Experts of a small language model: vocabulary 16384.
Below are experts of layer 9 (counted from 0) of a mixture-of-experts language model. Rows are named router (the router's row for the expert), gate (a neuron's input weights, with its number), up (a neuron's input weights, with its number), down (a neuron's output weights, with its number) and show model dimensions 160-319. Each number is 128 + 32 x the weight over its row's rms, rounded and kept within 0 to 255. Numbers have three digits each.
Before each expert's rows: a language model's description of what the expert responds to. This comes from a sample of Wikipedia text that the model never trained on.

# expert 5
Word-final suffix pieces
router:121095154145134143128156130087143188118106158101166108160115153136136115175129139092100061099104051202172107108081169151081118108149165144120172169152141177108137151137144177099150167141141177116074109083107135126104099121157197130130167143168045129147137105159122117090110121152121119126173129137120120174098105133176088105146146103133190126170193152098140143127195056149116122175106086169205191138112102126126122129112140120097104075115133110069136131080171118092141146152146100
gate0:140067121135102113149162096102124133157171174131121126071121182097105103157141101154117081149123099110144064160120149093114152161134117104077131097177134130096131122161147132106097141171103098107146173133101158134126154066134129152090114137123135132122063144099126090136112199118130156142144152147119167164138137129178100091099132143096105102041121119113124161103128109127094146148072113179083213103069116162136123117122078123151089102129157170117152158144138096098140124128095178
up0:077116115118060158126091125107111129129058122131179168122101114121092137082153097125209146128129075089064100139123122153151114153087146105157088085089144129131097178100119158160145125172174173132146142170083112116167121141053089161141119195150115152129144139101166116082138138172150124150103114129096104123116129105175070098137079158143097139179138090124107064103119133142107091158093131100153081112142123123094150122181146129087102170156109162101112181109073153104137088125157200
down0:127102162147112107147066180141181072107084149108071144116142140114092117129174100129087137079159205111106159067094185228128179161123120126147184114142152121103129132127186092093121113092147118173155117209071081092123093092091154134131134100100108056102131103094159114083147122118093172129152142102142129130102088089108134077069121144151133156150133145135101146088172197117157141132119119144126137103082086131129177104120041164109130105041097090126124155148155174156109158123126101

# expert 33
Dates and time phrases
router:096128103153099111156174150121119153194166102134089184174087127158179186093161184113145140142083116078157130121113090164165144139113095163099073129092145152186145147153141113136151080090124101126157110166125095131113155128117070182110166064136099164101155176137104122109061203129197122117148130107166108134199120120122173157168114171122130094140173157120120169061101125113099150104052129172130147084151106132130147054101107144116072137111088169093128140139100139036029125165133170
gate0:155163133098152146111149077150147181107073099110121196140084192095117144137097171086169134156146114162140181140108139166103156145132117138121134151100188147182102127147132164189156182134126076103133158090108118142101139092188150121118119151151088132107092128123166127053155073061127107140129148161190060114151126119142132089094121155189119115120208113139144175142136120102150142188082130120132103131168114087061180117175134163031038126135144153183121156127063167153119111180138121
up0:136083071195089120145127184154126126120137157150170125119183106121128116172146130123085155084127188081135162149139157126143101151146127129132105122138135133077167121124112083080133090085142156149091161182100081134091140094110122146138134125153140118108081124169180109127121175134092157064103182185127204151104114143134144081175155139133142150150105140102097156166144082182101163079085148161093123061126088156171128108085106124106159098097089102093119110085149077066125161140161072
down0:187129134075138095110137134091106106109178131098124184121108061129105110140099141211071057108144128135130112137110150146168117102160123133077144154169141133124081123178106078035108113103105182183150086115128191142092133097146137172144113130102109092102130138098110161130121138133147088054104171133069122129074180205102130155101105111133061124122111094108132122109153125135117128170102166125109110054115098160144156140075138084164141153140109120088117170115112193090143130110145149

# expert 14
Opening brackets, notation
router:135169112150162170129155116137172104123095083089132181130156122141133107123121137156119138145147149102119095112101101072148102145135119184103093129172108089144109064115115160093128137145121165106137122084090078133177082107133110159196090133126120149167131172168151150158148161112112164169132115123236124146148108148072178158162123151070097190129165135168076180170093133080113130128135087103150103092047134080199164177121092068090129154169103133122155139074143092163138114148073151
gate0:138172078092166114124089170172088103107126183088125084103144124143070153132168091154142135076156122154159141092143147151133139107137152094130118048080178133106175146151122130118129060055106147142139153170130093170182086132137155152141080142154119046141143130101115114145150110162218147165130133101119121099142146141172139121118119114120076083110042118120163142093125158174097119104154134088145129146128130108111154151179089088141099100143176114121158153133093083128168101124128106
up0:165091164195110117147138133130185076148116099148085187164152155104194106136090189091154178124084101109160066094138131142073141163078089140162173143135117166204113119070133114130141173128135131125087137145135162079129111091157045119066200152132146145143101207108158131118094148132162115099158141104128126113173082139107137141149126134194147205150184077108104102133142100129119112140094102170079094140105113150087124155111145150110114145135097148097120061134135123095121190166123192
down0:111080093135114218192143138137109129165123117160122171102081143131172150151098088092102143140155172113118160131142135113073138199101194127185117118178146147122129119113152138119091120092133121137165191104114135149117124161140089174112123119139155127139103150170148094098159210154146147179098155165139168196094092091138103136130160122123143151151094049134127145154114064056100144103092145122149154109095186139113135097095138147111129135100097138159149088120122100161090106161111146

# expert 61
Verbs and nouns in prose
router:095112112111128169112062104103174138127108121125085125161126116121088087113162092113102087120065174167101070113144128134088102116163096143089090092133115167126161134148121090142191133124169161150171102084105169149126142174169074130187119172072090141107173108193079113160135115117084095088071094151089114090124183121093157122136103165110179125113112149142140154148167135121164105092079121119074120143068061111112116108089117231167107090113147129171151171138138138121126077141088115
gate0:092122085122142121137167163121086042133118150141090148103160129087126135131078092120165078126141115199106127082137103152139091089107109142168176106148148085118138098142181076117076112118194132118070137145208159135073171136107156089121180171174142107110091144108159086129160155074164086086180168126115166120167139123119143163206118186127132181049112128104171160108150181156117128144140141081094154167148133125120120117166124149101171128138115188140128194146098109112136118091113066
up0:150108114131172111167179071109146105062112077110102089120136116075124122138096111137135112126143079133123149132145161142143146109109179149160158149174166080111095127190146076100133167151182129132142160142114166136101144164153134046111129129096157127145155131131154077086169120146186168127123107118119138108135125145097110152057143152159050124101101100098151127108149144149105100156052131095132150143127132109118130173176113152135091165154080189138113167126111123084117137044093127
down0:123119102137063075115123146100124113142132155172151101155133086097134120126107077094111135105114170221064088158097146113104129191094073090105097135114145131139163139109103166074067157108188148152166147093075057152165159083120079145093107134163112174087141152158127110128118139103069152125195114123173122124133135213194192146155105186171160117112081116141146144176145087120134115138143165132102120178063153069131125098148103173144205125087121103110181096144128147170092158068142133

# expert 24
Digits in numbers
router:180130097147116173132148135118103146091158149111156092112208096132129161197124163070088088115145126139142132133093187125117098110175057148076144168038137204113089171173118099105148145132110152108169155135105102182156127158081142121094170098104073100142161138123124150121180184132101175141196077106181131094106102123121101204088153142142163156167103163129170131181126148161137139086097112135159144127129132169157100140113142084123109154080133068137045177170139121105106110190181105
gate0:113090161131098175158115150159107151173174098091162156133096110144188142057051096151043147125148128108115090172106154161112100138139138091114152097159166073094106139104080111094094074085091148164124080137126151125091111134181148121096209200115146152145137129138142108220188147126085086142133143093102187103109153186079115117139104121168100113136057152129133091133116121152135152123101163144136140077073140134050081168147154052133179144152103117136149084128125156135098124182129146
up0:138146115153140097121121106074145069092100154132113126146174143110072118193159153098183105161100093170177173129101129078121111145138144142114066119082088197140149113217147111161168188150097106119156146105092085148141167140089118135151064128132140113061137143195110126077087106152088153132092102104119083167080084078174131112122157167073112129115154181145114140132098164090053097152123112104155122140134117162227163088134100189123089166098097102145108122143118065137149152113135105
down0:090099120137140145133169173117175050064121151092161131140104140102148126067138098137215117174139150109132120142084090154135110135155135104119132084102191119173139133163139092110103121116131126132105084122095151126146130127173130133133084144057147174083083117045120107096077111111111142153133138169104076151089090167148095064087153133171109171137108164102129146118083117094121157117141119118099122178165080066117197087142135133124140135061098108124110116147148122180139130177115118

# expert 39
Single letters and digits
router:141171119152163117149159138133132113145125132101135087144101090079160127134123102086145173160150153119148203158151139127123140162189109152140161141076063143169154069114093081097134141137191084131165132107113171172128114141165093158150110141150077100059180142159088138115193066118156177113142069144103121139140176173073110112117117171192088118131106102107115134123086136157109151129147078118138091143200133115193106076078090104083129163135112129139123166137112091126106133086083115
gate0:132155166120131126133164172076129172114093153122072133120072090105210169125127124170162132177086094118063197141120077140139161139136137137136083084165102125151110112129130083169163181139138191166172126174127155124071106122116155114140106120131160191165159108145131110121135064124127113140147144116132151112152115080164057141128116106088115095114069090107134169201148141150109093168136156127165133190091114132177125154125091094123116152120107186088105139115179151072135084153105103
up0:138094164141178136090138142197115056120160120111131136122147153157094119138175139073122160169113098126153134101184187039149115124097097130096113103143164115087169141089117087130154058086155081152095133101110103141179093130136155160135113161140135106139113093187158172086111193119168131172137077112195114094052159139111106111185145157194132152184089144143136073075098103152168200081111120152103152153182159129157141109122134150152158105113126040165161130085090159143132156134173164
down0:147105083118164155175113091221129116143161096140099098132128130117127158174128135100099099152175133141133123115174096178188078132092207123101109151190104101136107177151059164108149100131123140078122145114112119123130166048134116156117141178176150082136163146148146100217134145199087109114110090144119087151086158189148080122109128132175116159098171142132182180121048156112141191146159118097106213189100117153154088112105148083141170132143110163151123133185160113175102175090139090

# expert 59
Career narrative verbs
router:150145152116095110118129122125106143135095174135168164126130129119121063086113094144180094135144103176125141064171142087159183102150127145077088126128127137090174085066145091133126131122115136132150171108124188145101071154133091089112137176095156082113149130090159097168137091143092099160133152117098113105112122074097090098111147171138140119144146151093130105174131103181116110105102146153110154143194125119075124131063105163153212151098104190072116088117138070145144069116087184
gate0:099132118140175174191063118128130121088113142136127109073075165129187085134136134116192085102134165176104057091147116161094130134091137134141170139094144127137070139136143120149172157087112144191143140098135166146150085152139117152113162140056158102166150106138144090128131145150115101117092096111104114116122158127133065100139125110083146145169087107143081188123178132157104136157101137147112110116140142096088114133088043129181128169189118121127101155143162141083054106200132093
up0:127096125106122119108159105097139097093120082118107134179194042135137145062105109181086183107128119109176173111126099097112182095181158119079123097177091140142157093137167125116110179117141070079070145097118112116106159078121152138075106148164120143104081106090092160098134128100177125165147151127140148129139109083161177128102127191137127105107096155142155107111124149087163147057174146126144120103110128120116089093111151133092125124103141109156160084115107135160188156088111153
down0:134089098122086143159145120114119152100101132096120104140144134108108140148119130154099132136105161128126196127151112139098146094119121108106121074114131147151137113120140099109165165135166095112119096143075159119125128139061112057109083087146130144170175122162122132172120117114138102162137154132226130116162117175178088119111155104133115179092092138058077125138091095198100117165160136131075129128167206165159098107130140149097113113154173143157168164169122140174071229136102122

# expert 27
Table cells and numbers
router:154176187127116154100167150096135087151125143155124122120177115132117124152081126070142170154142119112163155180109108105096120114057117165093153138051112152124106105081163103147097132097130154196150107131092116104149093106164154148153147127203162094138101163132148088145095086165139139135112128186172138105154083147165090122137191166143122130130089149129131169158111081185090142158144087149130110142195159138098126152122079137152078174136078091157086125173096148167137052125069094
gate0:084181179087122105133166101113087164105048154142062086103191096185091093133142169067141149146129140137183087111151135160109102127129125122156113109090095140103143089127096098132103176079152150181210095099128170131163098135126129169127173092140158138194080156156153089100135126164154174191134126123134110171154155143140161108156104147116138076122138093092127111123112139165150157143086057107147128159096141152123181076105126125154099173129095107145042143100105102182091150126131120
up0:138099114117183105090198060134121201125098129111122118133155167154139158116125180140098139150088150171105161103059179153135041164109179131161124120150096111084133125163092126145118154081121181132085072180118124110153134103093122124164157154104096170189093173066120139171102087173132086179120137146118114155157133114165082144101105117145104141128139102159134148218194101075174159115129121068194107062130116174214097081114127121132133124083145150123112123140157171136087173088124124
down0:061112122122123133080115048126136141111141103105130104154148104160066157140110160153137082067134110128182087071117168107160178076121161128103136134066112148076133152091119213080139151167197131188075174110151102109150123131126129143123149142094109127099105118154114188044103149165134155089117202165102161122125156119086144098092141174174089080146141151139117124187132093107158078167104150120190114062131137110145111136128097142137090130111108139138102129086121153148122157147131154

# expert 21
Clause-linking commas and connectives
router:160105125082122117141122113105168148099166135125080118147139109173098058134097113142127119180142165109106162072165121124190125146180111144105096076154159116142064082140087106193172124104100154075129091134114176142112164144109096115104091132130100113178113100132172142134076127079074157185126081104188138133111116088097129147126138114111121127103098096086131155109126151141119178099120136164176098110121178150081116187093180096189127102077059140134195081151133119084123097184115161
gate0:126079106114158170083149229084141170173068115106148169183159132134132151060137087120156133084176131207170065149181087095086105179133125117069178114122093092108117096119164099140165120128131131127126163142151147058118182121114190118097163171079172173074162127154083150161195195110090154156127199144083071114084186196093179162157117137125126133090151146147142168123198124106143170136117094112130142090156125147143119191127160068113117096150081142161128162139115136150048063166105101
up0:121150149171093113164120050131120081086178181157084126074101088130124126190108152140117095181091114053117167088059180128169159077126157123157083116100125165164154160115075181110102143131146128132111087158118081203176096188136114143122105056128092069134111127084162116116088095161147105097114073093169218159147084072148083103097155129143111131155091126103133090167066146145111119142145170132125135165105138098135130062111071189120136159129166113122122116114114150121176167092125158
down0:134182119194105166128144126118117059164109173129169121123136096153086178086106173100117126134172106116121085114148126126132127137086120134133097157097068209137173173091123098089102104119085119120139175121126124128086119101145140089139233121106111170143082154133063099126124140152125133159125103154092107109159140089155084123145107108130200105087170112085072139126126123137168117108133146149156167148110096171087143124115093166119152141153187161128117082119154096112140127099107065

# expert 7
Word-final endings
router:166073113125161180154112134088126102195116142149121145163069162096179169141153113123108107117134121174132133189070105128102128043138116156122194180082125129117136160158161173131139181134156125110155101124144161128110165151158132150122170176200074154175106136105101058124102119144135181189114134179165161137184063140114166127116113149140101163117191117116106097146139149088166071158165115172141152132120122153111118138150158114069095152094156087071123154161120121099179159138153196
gate0:057143066122050133161107121125089146098142180090138086146077121156143115140137170172106088172104190125082101164112131079073063078167152107104163112159205129126148097143136169118114085118159145098135144132100048155127075128059153102141125167104117176091141118098093088142200128127074126095144098161115087152123094161108114131121149179096141087084199098188113118088105172112114133121185138125120110118179147095100158126100128080154153085156155105124129106131177198086155171115115101
up0:132115047136091066117109112134043161123157178114140115138109115113102129086134130128162076133109189115076175143153101095104055101102138120099134157179162135143100150116113106122157134152178162111197177069178076129144071153060176100140108187106124132091094135119104111173210134075100110125129042156131094114131129154078127118129127117083129133071181129153098118133091193127117176146125138125083105125139136152144164131062123089126114126148146074141159144089158113079163157128114161
down0:112088115109183098122155097138119177101086089141126114101137145076107177086145165111109120118136157141173113121144131122133085154102127157099138051135117112187142164106084123055138122166118122163061140085149121139110153117059143093129121148125144144114119118162138199124113191144126100170145172133103081114119118118124099145089150109152123143077145114102118155092102071132090125150153094108184145157173179089130095109142150121092149104178120123174092151115145101089131132088122103